python train.py --n_experts=256 --d_expert=32 --balance_bias=true --n_groups=4 --norm_eps=1e-06 --tie_embeddings=false --optimizer="laprop" --lr=0.00214 --batch_tokens=[32768, 65536] --seq_len=1024 --steps=13562
Below are experts of layer 5 (counted from 0) of a mixture-of-experts language model. Rows are named router (the router's row for the expert) and show model dimensions 0-95. Each number is 200 + 20 x the weight over its row's rms, rounded and kept within 0 to 999.
After each expert's rows: a language model's description of what the expert responds to; "comes after" lists some tokens at least twice as common just before its tokens as in all text. This comes from a sample of Wikipedia text that the model never trained on. Tokens count by the router's weight.

# expert 11
router,200,171,187,214,194,231,181,203,224,191,187,223,212,224,214,228,192,223,233,164,228,179,183,193,228,186,208,205,189,211,173,191,195,222,211,234,173,200,231,213,214,176,222,178,193,221,191,199,204,176,202,169,178,220,196,198,167,222,175,240,156,203,164,153,198,176,198,211,197,201,201,196,171,145,230,207,198,218,219,182,206,204,215,195,179,202,201,211,223,206,192,205,186,189,200,187
What it handles: Line breaks ending rows of tables, list items and infobox lines, plus mid-word pieces like direc, collec, jec.
comes after: "|", ")", ";", ".", "a", "|---|---|---|---|---|---|"

# expert 35
router,199,189,198,216,174,204,225,205,161,186,165,214,213,226,221,269,181,209,197,176,192,189,196,188,198,198,206,196,205,200,165,194,181,231,207,187,184,192,196,211,189,208,226,224,178,207,182,180,191,182,214,195,200,178,228,216,186,198,211,223,192,172,243,200,178,199,230,198,171,194,248,212,195,170,226,233,227,194,175,193,197,196,194,214,208,233,181,211,175,210,195,201,172,198,159,181
What it handles: Infobox labels and first words of sentences or header cells, such as Family, Personal, Title, and determiners like A, Some, Each.
comes after: "\n\n", "- ", "| ", ". ", "==", "== "

# expert 32
router,228,230,210,203,169,193,192,193,195,147,171,236,221,192,204,212,215,223,203,161,184,202,179,195,214,171,170,173,201,201,173,221,225,193,215,195,206,183,207,202,212,212,202,195,186,200,208,208,221,162,191,208,175,197,196,155,190,193,185,188,193,202,195,191,196,184,196,233,194,199,169,226,164,178,201,205,168,188,189,181,210,214,225,215,233,223,185,188,224,206,262,226,176,188,190,188
What it handles: Sports words like quarter, semi, play, set and word starts before a suffix, such as land-scape, High-veld, high-lights, in sports season text.
comes after: "the ", "| ", "(", "- ", "; ", "a "

# expert 12
router,208,211,230,191,182,204,209,190,179,195,221,230,200,217,192,182,196,212,204,197,225,193,148,205,209,169,203,220,215,164,200,190,163,201,219,227,226,191,182,190,208,203,192,189,214,193,182,228,223,195,198,217,196,192,228,161,208,181,172,206,178,202,182,192,181,204,182,183,166,188,172,252,178,179,213,221,230,205,181,204,210,197,223,190,217,184,228,214,207,247,232,229,204,220,166,186
What it handles: Digits and two-digit numbers in years, scores, tables and statistics, such as 200'7', '23'.70%, plus odd single letters like Ch'a'etolepis.
comes after: "202", "200", ".", "201", "198", "194"

# expert 7
router,200,195,202,200,176,217,206,206,161,187,188,226,200,208,173,209,222,274,206,167,180,193,194,220,232,149,213,184,155,206,199,188,205,197,192,206,167,194,218,220,204,186,197,195,174,187,195,212,238,203,225,201,180,209,194,233,201,232,194,222,179,173,201,182,181,202,207,190,158,199,220,199,187,220,216,218,218,179,199,204,218,185,207,179,201,169,184,206,204,201,211,186,204,182,209,152
What it handles: Capitalized opening pieces of names and words, often after O' or in table cells and credit lists, such as Ch, Ne, Pe, Le.
comes after: "the ", "- ", "The ", "a ", "-", "two"

# expert 56
router,220,177,217,179,185,193,165,210,189,181,199,223,190,218,218,231,177,205,190,233,197,209,196,223,225,165,207,229,190,163,192,180,185,211,193,181,199,200,207,219,221,174,221,204,179,209,218,211,207,162,199,209,191,195,171,187,188,207,178,231,235,192,216,210,208,208,203,223,201,212,187,215,179,169,225,198,201,171,173,200,213,197,185,197,230,237,171,227,191,222,274,189,182,192,201,212
What it handles: Degree, minute and second marks in coordinates, digits in years and figures like 1992 or 4,195, units like km, and UTC.
comes after: "C", "c", "2", "3", "A", "6"

# expert 55
router,224,176,202,210,200,211,180,205,215,195,210,231,201,204,176,213,205,214,211,204,201,180,152,225,227,144,201,197,190,167,201,195,161,181,238,202,185,208,184,185,182,203,207,182,190,195,218,234,204,187,193,195,169,182,201,186,177,223,145,196,194,201,181,197,213,221,195,181,175,232,192,222,174,179,205,201,198,219,175,173,195,167,219,181,198,208,191,186,200,219,242,246,190,181,195,190
What it handles: Two- and three-digit number tokens in sports tables, statistics and citations, such as 88' minutes, 85.9, 60–70%, 316 U.S. 486.
comes after: "| ", ".", "; ", ": ", "(", "N "

# expert 60
router,189,192,229,160,211,206,170,220,205,140,172,227,200,208,189,234,173,214,169,199,212,193,194,237,213,159,178,222,190,200,202,179,185,205,177,187,166,198,188,214,227,213,194,194,181,211,219,201,184,178,187,192,192,234,223,211,211,214,168,232,197,196,204,176,190,170,197,204,171,231,218,187,189,197,219,208,224,171,181,205,203,188,176,209,205,194,191,187,176,205,246,209,190,231,211,195
What it handles: Word starts in infobox and scientific-classification fields and technical terms, such as Kingdom: Pl(antae), Phys(ical), sq mi, Cens(us).
comes after: ": ", "of ", "/", "- ", "to ", "in "

# expert 63
router,194,191,222,188,201,227,157,190,190,210,194,207,182,206,226,213,185,209,187,185,200,163,175,208,223,193,190,186,213,185,184,187,235,227,183,186,186,198,190,193,213,188,201,208,195,197,207,204,229,198,208,183,229,147,205,184,177,236,172,220,203,209,163,181,190,193,190,234,200,210,201,236,160,179,205,214,218,177,231,210,211,174,220,195,190,190,172,193,209,257,207,232,201,244,187,181
What it handles: Closing parentheses after dates, units or notes, such as (1487–1564), and and joining place names or clauses.
comes after: ", ", "2", "3", "1", "8", "4"

# expert 40
router,225,182,221,203,182,217,200,204,190,192,217,204,196,219,215,202,217,199,182,177,213,142,165,217,188,180,205,223,194,189,228,226,205,189,202,212,140,193,185,202,202,213,190,185,188,221,203,200,202,192,197,205,181,197,178,187,158,227,198,220,196,196,182,225,149,208,191,209,180,191,224,225,166,203,162,228,191,196,194,186,189,179,214,196,225,228,170,231,198,204,204,198,208,171,206,148
What it handles: Month names opening a date before a day or year, in birth lines, tables and prose, such as November, June, Mar, April.
comes after: "| ", "In ", "On ", "in ", ". ", "30 "

# expert 62
router,227,184,218,189,193,192,168,214,192,211,196,227,216,216,196,212,183,209,203,171,220,181,169,196,249,182,213,169,203,166,179,224,185,231,200,223,203,209,219,201,220,202,191,190,205,200,193,211,219,185,185,196,212,215,203,197,154,189,196,240,170,194,196,184,206,168,189,202,158,205,177,211,172,174,248,190,216,211,197,187,185,215,205,173,170,169,197,220,203,219,179,180,182,181,155,186
What it handles: Line breaks ending infobox lines and table rows, before items like - Occupation or | Dylan, plus odd mid-word pieces like ake, hy.
comes after: "|", ")", ";", ".", "a", "m"

# expert 1
router,205,190,206,202,182,213,176,189,224,203,201,218,212,221,203,209,230,204,204,195,214,197,164,221,241,169,203,189,179,181,207,199,167,226,198,228,189,218,186,195,225,164,194,196,178,192,169,204,236,185,204,207,198,180,200,184,183,215,192,191,207,218,206,196,200,214,179,201,194,170,160,238,182,137,224,198,235,191,198,213,172,209,212,186,204,212,212,215,188,217,253,211,178,210,162,172
What it handles: Single digits ending years or number pieces after a year stem like 198 or 201, as in 1987, 1966-1971, 86' minutes.
comes after: "202", "201", "200", "198", "194", "196"

# expert 59
router,204,197,222,189,178,191,208,181,209,148,187,243,175,234,196,212,222,229,205,180,205,173,174,222,186,167,190,183,190,198,169,184,208,221,187,194,203,147,172,216,203,190,227,183,209,209,200,187,197,145,208,208,174,213,231,183,179,226,210,201,181,181,188,190,185,205,188,219,184,178,206,194,205,211,204,233,229,183,184,236,202,165,204,210,217,226,208,204,195,207,217,227,225,208,203,215
What it handles: Opening letters or pieces of ordinary words after articles or prepositions, such as b, grand, d, st, cho.
comes after: "the ", "of ", "a ", "and ", "for ", "in "

# expert 57
router,224,189,160,198,180,194,198,240,182,194,209,210,234,218,194,219,195,224,203,183,201,173,201,247,206,194,167,195,187,208,148,168,181,190,188,200,183,202,171,200,214,178,182,185,188,221,191,216,201,198,184,193,196,178,191,201,191,190,197,215,198,204,168,198,172,216,183,211,197,224,217,257,190,169,224,242,200,195,175,178,209,209,185,175,185,212,193,187,231,233,212,203,168,213,186,166
What it handles: Nouns for organizations or roles after the or an adjective, such as team, city, government, record, law, and party names like Labour, Republican.
comes after: "the ", "The ", "New ", "-", "National ", "s "

# expert 3
router,179,195,203,223,172,216,187,190,171,164,197,213,185,228,174,196,219,189,210,186,224,186,181,201,181,173,153,212,211,177,181,212,165,216,200,192,246,179,213,212,215,172,205,211,195,238,209,164,211,190,175,209,206,203,222,211,199,210,192,219,173,202,178,208,214,220,210,183,209,213,186,185,179,198,212,228,186,175,164,195,210,202,205,204,233,245,186,213,237,231,222,228,198,204,178,172
What it handles: Pipe separators and slashes in table headers and rows, mostly sports stats and event tables, plus mid-word fragments like et-ch-ing, Le-op-old.
comes after: "\n", "Team ", "Party ", "D ", "H", "Nation "

# expert 37
router,221,180,174,199,180,180,197,178,182,208,167,229,243,216,188,228,217,229,149,196,186,195,176,199,249,202,195,215,188,198,194,192,207,206,208,210,181,176,230,210,203,237,189,203,172,237,208,198,201,182,190,200,181,185,199,186,188,240,180,215,182,216,213,231,211,204,188,221,206,186,180,189,176,161,214,225,214,213,156,176,218,205,226,174,190,192,187,215,187,179,219,205,184,202,192,225
What it handles: Commas and dashes inside numbers and currency signs in tables, such as 3,067 and £10,000, plus aged, ±, W headers, and con- stems.
comes after: "1", "| ", "2", "3", "4", "6"

# expert 22
router,197,183,183,225,208,210,159,171,178,197,187,226,168,211,176,237,227,210,202,172,217,192,168,220,206,181,199,174,210,137,199,187,195,198,227,223,197,165,183,196,242,181,203,208,178,224,190,218,206,185,177,209,204,154,225,209,182,225,215,186,191,217,188,203,174,189,210,190,204,215,193,179,194,179,218,223,205,181,235,179,211,166,219,214,183,192,194,204,206,202,200,220,193,236,189,196
What it handles: Main verbs is/was/are/were right after a subject, often in opening definition sentences, plus clause connectors like which, and, that, although.
comes after: ", ", "It ", ") ", "He ", "he ", "and "

# expert 45
router,202,213,204,240,142,207,165,154,169,142,177,207,177,200,200,195,213,228,177,185,215,174,161,209,232,194,194,162,211,181,184,214,206,204,205,208,166,188,207,200,202,211,184,177,199,208,184,186,205,182,219,217,209,194,187,220,213,217,205,181,189,219,212,220,228,189,237,192,205,185,215,206,150,189,212,234,193,182,192,175,198,182,199,205,215,206,211,211,199,213,219,193,180,212,217,187
What it handles: First pieces of first names and surnames in lists and cast tables, such as Dan-ieal, Gold-smith, Bal-four, Dor-othy.
comes after: "| ", ", ", ". ", "- ", ": ", "John "

# expert 52
router,203,193,207,218,215,198,196,230,157,202,183,210,200,220,223,211,200,241,179,165,225,201,173,201,221,146,196,216,187,191,205,209,209,182,192,190,202,185,193,208,205,205,175,146,220,198,220,184,221,204,219,177,172,175,183,207,160,189,201,234,185,171,226,224,186,186,196,194,209,190,230,209,178,175,241,211,198,220,193,212,195,209,208,190,209,224,177,177,206,241,191,186,213,198,167,225
What it handles: Pipes and numbers inside sports tables, line breaks ending infobox list items, and final word pieces like l-ot, hel-met, f-ost.
comes after: "\n", ")", "% ", "le", "°", "0"

# expert 16
router,197,217,207,220,183,222,190,236,178,164,170,223,231,234,183,200,200,212,194,165,213,165,203,211,193,169,177,232,215,179,178,219,216,220,191,242,225,163,229,190,189,186,195,199,195,229,216,208,184,206,162,167,209,183,169,217,202,192,213,222,176,198,195,190,211,187,195,185,192,189,220,208,185,191,233,208,218,182,176,172,199,206,216,210,220,221,188,195,219,232,235,216,195,174,195,183
What it handles: Pipes in football squad and league tables with positions like DF, MF, plus inner word pieces in place and personal names, e.g. H-aut, C-ott.
comes after: "H", "0 ", "h", "Am", "DF ", "1 "

# expert 48
router,234,191,190,197,155,208,191,186,177,214,235,218,196,215,223,218,206,193,213,168,232,211,178,193,214,164,165,193,191,193,175,201,195,193,208,220,203,146,169,173,196,190,196,209,191,210,209,208,186,166,249,188,215,187,193,198,178,219,215,205,202,214,185,211,194,152,209,192,194,210,208,213,181,197,191,236,223,173,160,188,198,185,201,199,247,192,174,199,223,202,207,208,211,240,203,198
What it handles: Single letters or first pieces starting names and words, especially in election result and football squad tables, such as M, B, FW, DF.
comes after: "| ", "he ", "a ", "He ", "G", "b"

# expert 61
router,205,178,194,213,205,210,194,187,184,194,203,216,197,213,181,228,222,211,188,163,202,197,207,229,227,155,141,205,204,207,232,194,237,196,194,221,187,203,204,200,210,212,220,196,152,234,202,181,200,197,193,183,189,194,209,161,155,196,173,191,189,209,232,196,201,213,190,216,178,188,181,198,173,183,215,241,200,167,168,176,187,215,223,198,214,204,213,202,193,191,227,207,226,198,189,151
What it handles: Dashes and hyphens between numbers in year ranges, scores and dates, such as 1949–57, 2017–present, 1–1, 7–6, plus age and of.
comes after: "6", "3", "1", "2", "5", "4"

# expert 0
router,212,198,213,190,214,224,207,187,206,210,191,215,196,231,218,206,232,228,187,148,201,187,171,204,211,165,176,179,166,182,180,169,208,233,219,177,207,179,173,199,227,193,186,218,221,216,202,204,209,194,161,168,203,169,207,162,169,223,172,214,198,216,179,178,201,169,199,217,214,179,192,210,181,201,202,217,248,191,198,183,212,180,219,192,187,190,199,168,186,223,185,231,200,215,211,213
What it handles: Conjunctions joining clauses or phrases mid-sentence, mostly "and", also "or", "but", "while", "than"; plus stray "co" word starts.
comes after: ", ", "s ", "well ", "es ", ") ", "ers "

# expert 4
router,199,191,199,227,159,197,189,202,190,180,211,205,170,239,195,213,195,237,232,186,205,180,163,190,217,177,186,202,199,154,227,208,215,216,208,183,214,199,189,189,179,205,216,200,184,212,198,185,221,184,195,179,219,169,224,230,197,220,207,265,198,191,191,187,184,200,184,207,202,227,217,216,183,199,218,202,209,207,176,188,213,218,200,167,196,205,186,220,212,240,239,224,184,230,195,158
What it handles: Pipe separators opening a new cell after a row label in wiki tables, e.g. chart positions, ratings, census or cricket stats; also opening parentheses.
comes after: "\n", ") ", "Albums ", ")", "\" ", "hold "